From a checkpoint of a small mixture-of-experts model trained on Wikipedia: 64 SiLU neurons an expert.
Below are experts of layer 3 (counted from 0) of a mixture-of-experts language model. Rows are named router (the router's row for the expert) and show model dimensions 0-127. Each number is 128 + 32 x the weight over its row's rms, rounded and kept within 0 to 255. Numbers have three digits each.
Before each expert's rows: "comes before" lists some tokens at least twice as common just after its tokens as in all text. This comes from a sample of Wikipedia text that the model never trained on. Tokens count by the router's weight.

# expert 8
comes before: "1", "2", "3", "4", "5", "10"
router:183117138145161136123090153118073075100233129109125149099169124127132081180160059131132101136144104126143143109142123086155168136178075112072150105111105101128126106147106117126137104138160170122149113146097199149109103124114119173159174177105085103165097142162090152082085095145097126152122127077115168139138086140088176132126182139130110124075089110083195052121136153138127179184124

# expert 12
comes before: ".", " of", ",", " and", " of the", " in"
router:124160165097114157163116145115109088112152151115155183096191124061129097188129147069150123073166165141147173175094088160079201139168105107117145159117153159112145131157145137160112125117185125159169147173137123108144130142110095136123082124143124086129098094152147122135137115084156136119121132175128095127151173079105192104107128167140153096150089077205126159187062111104095069088069

# expert 94
comes before: "-", "- ", "- C", "- N", "- D", "- P"
router:128094134136128106152136156135142087125103148110112098175136158161154159087071102140103159115182068140130056119135131127077143125075132119134104092108106139069115112149106084132154086158075103108110148145085136109102136192136137136137152128052096156088139176038148102117096176125075170139093135126133149134054079112114069130123169155128119159126153145102080103131168211185132127190137

# expert 110
comes before: " | ", "\n", "ia", "ian", " |", " Cup"
router:106137139098113148137152067080083113165174106220126114119099132155173143126146131142077133130131115174206124166119105101100130138147094143145134110133134113118127103120174102083157123121091117105134141139088043110205159166121129125041144128139157130171156103096080174117161102165154116187105122119116120169203142128092065119086148155140122121088125152162105142166130058101119095177077

# expert 113
comes before: "\n", " album", ":", " |", "\n\n", " Albums ("
router:126135106131119110090156079146113138143122097168119108176156130144125114126090086140145046142153091100100188101083167089099074124068094108200140187130165074163142129103133158170180131047072091104112066143082137138139121126135162076136141139146187133087150155083113073134162153083113160161154150186111118133131173159068112104061120132093096106095143122130156107139114116132108118129158

# expert 84
comes before: "\n\n", " The", " He", " In", " In ", " This"
router:062192164183133141108103167163116147113147077152092131118133129108126158172121063124107107109077091144155145116160096112116196121169102100099148102133185095110132086136100120106089124102192127162076129093142174168122177161094150116156186156160132118169116128080102087126124137105167123161143151084103162160119063084111184129110078134166144096112115159166083079098123139181192121090153

# expert 111
comes before: "0", "\n", "5", "3", "1", "4"
router:148052144076149154125136151091098118168139149113145141139030139158124120172153077179155178163115101148140112154115156164136116182096098097146112166154206088164191149078132100100132153148098113108142151128113125095159160162097159074079118133118113140116101063120133129114118138134158152148131145093112185116084140108112171136105099109159153094208149092157083184145118184119159145088184

# expert 124
comes before: " the", " a", " to", " by", " in", " by the"
router:076045120168101090088157151106071102132171159188145153066102140107174119184091114094086127119138148147096108109129111110123197099162165155107093122089123159151047083128095121127165092167152140140110139052100130105118114132132136160160078078109117111162100184138132140126153114120177175157136164103130166117144157102176162157174122102125148093135123080101177096163112148107104100195129

# expert 62
comes before: "1", "2", "3", "5", "6", "4"
router:156084145128140135131182154096108181120064132091167122114118139106090128155123130173143152114122092117108150164072131128128178132140133144164152169129170120178158171070119081111072157157179124106140146168170201117166159104093146089118166107140105179125076056125123074121122173144106171165155154125091179128101087122105164117091059124128187125170050093159124134145113134157184146109150

# expert 61
comes before: "\n\n", "\n", " The", " | \"", "S.", " He"
router:144128087166156143097121138201180114167121075169092197172156157134145141155195076141142069147156120097111163172107154099102084104117126112145147126102110140165139172168127127162093160166068154174080085111193170169099118150053100131127162156131163164122142108100144121084130118122142071127162148090148134164080121109149140098153101125066140121112142146115092145123171147183073168120164